Below are experts of layer 3 (counted from 0) of a mixture-of-experts language model. Rows are named router (the router's row for the expert), gate (a neuron's input weights, with its number), up (a neuron's input weights, with its number), down (a neuron's output weights, with its number) and show model dimensions 0-127. Each number is 128 + 32 x the weight over its row's rms, rounded and kept within 0 to 255. Numbers have three digits each.
After each expert's rows: a language model's description of what the expert responds to; "comes before" lists some tokens at least twice as common just after its tokens as in all text. This comes from a sample of Wikipedia text that the model never trained on. Tokens count by the router's weight.

# expert 9
router:089114125144153078079080110094086164119130090155141136148168144131155145148130109095126138117066151123177181066159156106084120072103096054101186152131103127163096132069118158090122133118087137180101162184134127155130099152155143135125198099107101142108182119189140108098068122098089133220097192175167110110102128130112156081120078118139117121136138163104115141129099114128061139140136
gate4:190112147183125164091162111127134150169140135107103172134136103166124134169182164227090114116097169103159105121182124134118156158107168111065131151111107132166101137167097182142102142128203140096131149130120114070143067144134118128173061099150127108092139093154143099102081184076066176140161130097123090107110185135120124092132100120123113099099103179123169097057124116179146128126125
up4:034129163081124139161143109147079120074100119146153110155093140180152122071080078057167111167157118108072160129122165098167147123141093110180152139155096121146111068165094137149136163108123123154145082130103119177133162128113160124059108152109137111144157172087147150116171089135150068130087168119139112163156087135125134222150131136145166126172190130120110150138128137087134163069091
down4:109076146171111094123089124107108114083109101154146120102099171110138130108175142071090160163094106085200078156178180112154107148073156159172097195168143178116148109106132147108089122099183109120099103077142145131120131103134157139127160134148128100184141148157119120063129163130115113127084177100170110147134187221120109128090194101170102144140093122157145144110138118154119153138042
Mid-word pieces like hi, ki, ho, h in transliterated Japanese, Georgian or Arabic names (Mis-hi, Tsk-hi-nvali), plus apostrophes, capital A, no.
comes before: "s", "n", "nd", "t", "te", "old"

# expert 18
router:122160105117109122112138083065119146133209056147142144094140166076149116130091130087140091120102112111148163123145107097126146057123162104178196170147127113154111119091156157142096141062130143137052143126123126196150105124151099115165162133091105096128168106128138098064116191125115156138080139147172131110088127164082165093073130120173104093185163154105093097152112130088159196111160
gate1:114127125133122096155082143144187149135137177169083167145101099128135130146138128105151160156110144153135129078126141081165170126173105100111116087035173092137108123138179118088160093159105050131078173153124185082165131098150110128156142099141124137162095207124138050160155186053161121096138114036124125142068156167165149121150109144121120119177149104167116128116126113123142136120095
up1:092101156130071111131086137132164166137149145127087119185123121116109164164149140146122197124096145154125144067113170117144150168141113121095165122030175124133061140150156094043132129131089073130048170099121186074204126125177096152142139122122160138145076169126136081125113192087132119101121086122157141099065143178116158145116165160133119153149144092155101123121132166140131153141135
down1:117133115127203094090149146099097032083173137148097147082141124077154126121163128164100104136150099128140144158150160154178136119116116186104145165173164149090156174163107169127131148142141158191148106122119096112096137131131133090113150138072154152101119125147165154165127133216118183147081096148041122157141172091064124128060188161122138124109107114128140148189122168127099167145128
Sentence-final periods before a new sentence or section, and == heading markers in Wikipedia section titles, plus capital O starting words.
comes before: "\n", " The", " In", " He", " It", " This"

# expert 7
router:128142127128139111109093148140104197134142084161119122133149156132154126114139072111105092112119110068141176122154125089067160076094152126151099178157148177150060128173126128114137113071099141191106134134172126145155100160175133144126102120141038141121162089147139102111059158109038126147125186080184128091132095158164106085159152061130089106154133171109097112148099135121154160112187
gate1:097103124107129096164076120101107172175160163107166148142111168165139158137108082178111109136104132112176120131102166058137112134163127135135109135117217176144148119114165118087127177084149155107127119145176153124149124164111160127119182119105091141155156135081111153121088116111102149094083214110188153091111045119080185137125072067160121143143181152118070119117120165163167078138127
up1:148139123152131118127177070145111120149112085127143112127136139146134107105149088250136163129158160098119138122132142092113060109119165175167150065112118160139141089094183160088083148115126154157140148127172138162131161102157179143191069032079115115128118107117133121103141158096094080174108137125154125097153093152173102189140128148150115103125150186087119083109135173128127096177074
down1:171155146124101124130135131104076143079155145146113099141109106147152115155160096152147181137136182085059134108119094180173184110108181190098126132144127046121226091126169175136139144109123119112089182078123151157109111097113109089088124128171124106060110135163169200173121099123101100106115097074144119136128148130147055123128166120157143165153144140158161176140114107143189114158137
Closing parentheses and digit groups in numeric tables, coordinates and climate charts, such as (°C), 32.0), 109,5-64, 45°.
comes before: " |", "\n", "°", ")", "″", "′"

# expert 4
router:095132128082127107112085127147086189081146078148077074166083196132176153113055078120141112082105123101137187113132116150101164096167150141131116086150134194056136091135122091105141141099131124183076158173154096125132108138134116132146151152122101122080180113174177130124060163113117142207131157138104098104134076202131131109133136134131062121142110122107152147125139115141137189162132
gate4:132180087136130085118191142101162115138160141140152164060142122064177155074146070151168145200098152166151152086149118154102129120148083078131098089149111068116129107108113123187145118117152165107175118111105172149158102104168120158094149083103132123106102125156193130101112179140116150193135110143125092107174138152168097106195121159126099197116151104099133103107112161050117095096114
up4:121112163180116132061175098122132180077156181141084136123120058088140144149149073050111138100161071166126141135115088155129155139174128112132166139152084168090109111104127102104087074068148100120133100156117122123200117096158107156140112093143075161133142082106172166122117168123100120089154146120123099100121118142194129152175151155157177196079085097138056150128089120129151141130122
down4:113116081106141107156075116096159158157180122168129142127172134189117129057164141081172124143119100137059107205125129126120154179117155135151144128112192174110135140131090167169043075153112145113108150161095122128156158070148119121078106148148129098151120093114084121122091198131155104176149135119135136144163172073137184142090147128090103102176161099161100078124137108192164088125141
Middle pieces of common words, often before endings like ed, ing, ure, such as beca-us-e, com-m-unist, re-port, vi-rt-ual, leitmot-iv.
comes before: "ed", "ing", "ure", "ion", "ers", "ive"

# expert 3
router:099147105092168098094101115104098167128161089167126093169105165105147113095083114091150099102089143112176173109172125139142159078100148119153155153174162159096094099094165088134105153087101159160046162154179100144190091171173188149129161102098094149087169145166158104096099165111095132169113150122165154106103092173107108088088153099128101131197146165093118105168174128127103165141161
gate1:100173191120147090118122121126126136120144070109164195096097124106143126060138095128105127074132123166153103213100068143103149160145138127226135114130176097149145112081137131157104163115089177146084103113199104128113111147082117125113128097178110184098085095118139086100170118155125093128155195082128120106109179128134091155103141111093063127134171150149144163109166150095118162080121
up1:169118102115139186145136187121116140133127105141162110187167098128121118113137101082146170137102140136110145137134139114148077144120080098212124081069111206129103102118180085153146141141123113107153138132097158195097114122130130102176127129083168077223139169155124152107104126093144124105111198121110129085177137117076124162170034144091103096147084109142120093169092145160144169157109
down1:162146110200152098109122125149089139171117109136114134095116102136132118120164086178150077064127121163119123130134145119064124140124157165170136128146118097145148173090141112126183124066129100159156118122150097097098117126164074093115121143116123165101092137178100154139150061094117054082080110201134149133120062147127127154097218175151083090111123092110157082181097141088105113128203
Pipe separators and line breaks in data tables and succession boxes, plus quantity words and pronouns like include, several, three, who, he.
comes before: "\n", " ", "|", " 0", " 1", " a"

# expert 23
router:081067112090137095091136154099108153131155082123102114104116203114153109080077138122168135128127140118112176148148126167130199115134122147090117135129160142108096107112120088116130135112107109170108188153171116127124084130118183104118149150130082115057153109216185118112064176143115127184125182157152127108122095238145080086116147168156084108190116148113159140114150137149109170141147
gate4:156090144130083071126121163138146124091161121056151160098180163130097161127085112163151115148125179160176161059138131116115147123111176105118112163170112191088127163115142143111160132108137110148140200185144126112136090125139174083133118098116065105173135094099172070118110107115125150135081147138184101154179102127113107111077126136111118143135149140126090199100159042152186143192160
up4:130127109094127149136150168127171100104146161097164096131196105098122123141100046173139052153136142121190105075147087096106203130084106149093085136144202146113129113144161080071112141115124121086133147146127113105103156128158115088130146179146110164107154152092118122132126068162141132139123134160174104112148145121123066151145160189072097168165149116116029132106183086163140112131154
down4:143136116141090100158167148139185097173138198119082124096179141120146130096095120136163150130164145153141141120119066133123028146101146112105154156135109098173078189117145130073143147181139116138136158122171106180152123132102115108185093129192139103103120133068198131093068128129096155084141139175132129094129149142126090124160085112159129165134116035115103089119060125133153148075162
Inner pieces like ist, ch, om, ph, em, mb in longer words, as in succumbed, epistolary, Binomial, mathematical.
comes before: "ic", "er", "an", "as", "ical", "ed"

# expert 17
router:099187134061171112126080105117076191125191105115135116126105157071128072085141109087142116111099144120148131117192118109115169086062115138125134174147141172135125079133147127085093085099141142145116136103135125129053072174122156130139166099128075107139154159155144133116166177096120101159158147136191157112097117142118126092124129094165085092214086118092151118155115138155106219126151
gate4:175133165139157141152183157131149148103147132148161061109204100131121177098146148154109132097114119204085139116148091153174094109140165089070108157118149146167123168120201134146151159134126138101124152096089114083062097149149121086107156088147060161184145079129121154144122165126184137097084145145151100181093130138185145066097110157185129151159099123119161112164079151073094135136132
up4:180096151133152155097112137163115206146137137132073072108168089123134163174140133189146105110068084144113112117108174120129143121167153084073151161107140166189113165101153151160095081122105128090136107114054142093078125095096107115111141198135114091164134079075102108098175116114115131114096138097175038117160155129127137100110152089125131169194094138165143120147101156118105082148086
down4:137121126139136157130167078133118126097136139156104230193130134172143099115091131112170074176130199117115087127179148131121128109102110122167153120100118153097154170165121094106212149104127131111158122096152143141117172167171175121106117135113125126133114086113147153170143197118169144115108165171161206146099202116173112172131110163177163142146183152096122169124110171088186143166122
Noun-forming suffixes such as -ment, -ation, -ion, -ity and -ing completing words: treatment, endorsement, Congressional, unwilling.
comes before: " of", ",", "s", ".", " and", "al"

# expert 21
router:119140151095196090117092101125134145168148133163104143145090165145087107122136085119121115099127153157140173120181147170095183074096117088157206116132156109166108082076141158122115150087109125185052177148132100105130089161165116118097119123118068127110150180143197112088143146079100088121182138139175178149155073184126134097138180128115107158189135137074142085149147113113091143160132
gate4:163135098158129080097081141127136161099136160171152137084069109090099133110130157092122139085159113142104169158170158101153175128136157121139114122116176126157170065082109120130136168040123090155137046053115069115127156115103124134148127135168144134109135102151107111114159156163142123071146121121117149160182071128113158098151152155103069066113185091119178127134041125149071115149114
up4:148103185182176107116144091149118160104145166062114166171138126091150161119085126100069086132116135108140046159111127134095134131158161163113129110137122174056129125162110094140132056141169138122107193140130177123142067142157144123111133130101157120158107194198179158159138153148145144115137150123075096078135121138135146156131102075213160104113140130093151137080075086114164112112079
down4:157134133170159104096124126130072092108137126124142116144122125101093110145066110118132168130152148157160145212191117124108107113103122108123101138094145176118126094064132147159128094088216112151103099187164149081131103127099074137152136119077159167177118092164170055110084141196115155103133163131145133194116157122068149080098117095148109121133082095073113110110145141121055117078098
Word-final plural or possessive s (Bird-s, Robert-s), and pieces like ow, ck, sp, win, as in home-ow-ner, touchd-ow-ns, York-shire.
comes before: ",", " of", ".", " and", " in", " were"

# expert 6
router:109177116123171115113132127125085189144167117168124108170149112127141092145101160103143093114103101115133164062163114113117191050100107132137142152150158120141119092138143100106144130047098143144073128118191143137148109133166168135105087131058036180110215133145122116032109150131115133161149145127174122069084071131144167076144125118142107135165142121136129091152107133124122182128155
gate1:133133116079146126064138113071103119121159115161214115120132132089191105137079115139162053147134109126108143169119132122191163131116135066099141185094099137089123142190148207102130146127108091152084113092124083115115165127132169139156088120126100119043117122110136125155156128169172118099068177166140174155136112143156092140184147133134165113145084123146172141123117144062180152164093
up1:177211130075124139101149141100092087124174095103181113096141095069208101131152110144174045141121145091127085148117089123176157150152106062107157147131132152132093130168131158119141139085093108173090072097119094133159129158135182138107087154108138147088143146094167168158116134174133143137066084110142182192139093128157106108106143127149156124125101102178150144072129191120144143101099
down1:099074137191151134099164115122152096135182137187169135089077094118126162143148099154126120152180098116126133108100104148190136135121121127199160158203121147126114142146080125106073140090193110098089126129154186105105114151143172109102145135094142155063117068118126123156110166164104070124099079064148103149142145152116164121145085179096085109103148133093182100104199134167104079118103
Year digits after 19 or 20 in dates and ranges like 19-68, 2015, plus closing quotes and nouns like film, album, series.
comes before: ",", " |", ".", ")", "–20", "–"

# expert 20
router:070137091116131124108105099064067163155213124218135101163123129118156136111080108092126054099067139100127127138149151160162132129109093056145154122126196127121068086156189089127116169069095189158074135127141086160163114136156121126145152132086129173108167144165136133054135115136106135163096158138171145139103115139075135074122109108154134127154146168106128142098138126109155158133124
gate4:150145080032154109169103107124169106078160185138143102087156095096108131159094155083175118120096099135126144117082137127117087085154156108148148159132172051196113194120106133109072138120103111131105139119132142117105170110138079091105141146098130150161155150098120145150130208159151119068125146119088120201080104153121174152102133168149157120087103071111152140144130114152167063169154
up4:181157096025139151145118140115134098073160198162137137096165086067135160183119179068145120104119127119117157141123167185135095088195141110166125135126155073186114142107126120149079120112133107107101123111153146114145148107154084058135136136105122121152145130106145123139146197137161125116093153072086102185057073105104139156141141122161114139098087118113118153133134107143183054135169
down4:129070106192100143129183106157112136155150089110209087136079092158164119115132111135095125154118138170170200220092164145147149180118125148154132058155069137095110131120092127143126166148129109128167114140138170128171137119115097156148166126112167096103080139130137199095103098118170175162111061124158130085085084086118123130156137178112156085128142108149126118134156139108185182137173
Table pipes, separator rows and line-start dashes or equals signs in tables, infoboxes and cast lists, as in | Country.
comes before: " ", " 1", " 19", " S", " 2", " \""

# expert 27
router:079120099094113111109130127102139143151144118142131117087130195124153101099088076069135120113124126140145151157153127156126201102107100173123137154156122158122136112072116111092132176115152126138102215170139066152142080167137170133097164166137069116086186133164164147137082131113085077181083171130176139060154139214089123028142145109130111140157111149112130110094134142126097138160144
gate4:110120159134082126178105161146151173137174103180147146099145152163113171116122183113185092133116120182134132091071075174150103086136099067144181146119072090123091159141146156156150106126137132096095119143166104202152096110091146146141113100187073155142176171096155156090131149178077134122106070087115180158108087111168120119130080058085148157134131140118119112092176126086095123128106
up4:162122128115145193177073123102110109161151123154174076159128122121089102092113105147118109108136080114112190176185148126088153138135138100143130100185123112156103100127141120070113123166121172097165133182151168091102125099150192160136101111122060077112075117132062159120143075113106168107152179092096087127146173146084165169133069147090157123153104108155154133200164166092091135085121
down4:087128118151095033161110125138131184158136189172136128113145159079155183051166157103161086130090150080107171167090143136133131139127174150160091076161163121129155123120101171114104150165127142088115092097119145124086099109116131132160131077091102090120111099123130117140166095155146108127071150163142124085070145159181158178090135091148150176123193157102117093108052115144082130101093
The piece th inside words like co-au-th-or, e-th-ics, Heal-th, plus am, app, pp, and compass words north, east, West.
comes before: "er", "ing", " century", "le", "ough", "ed"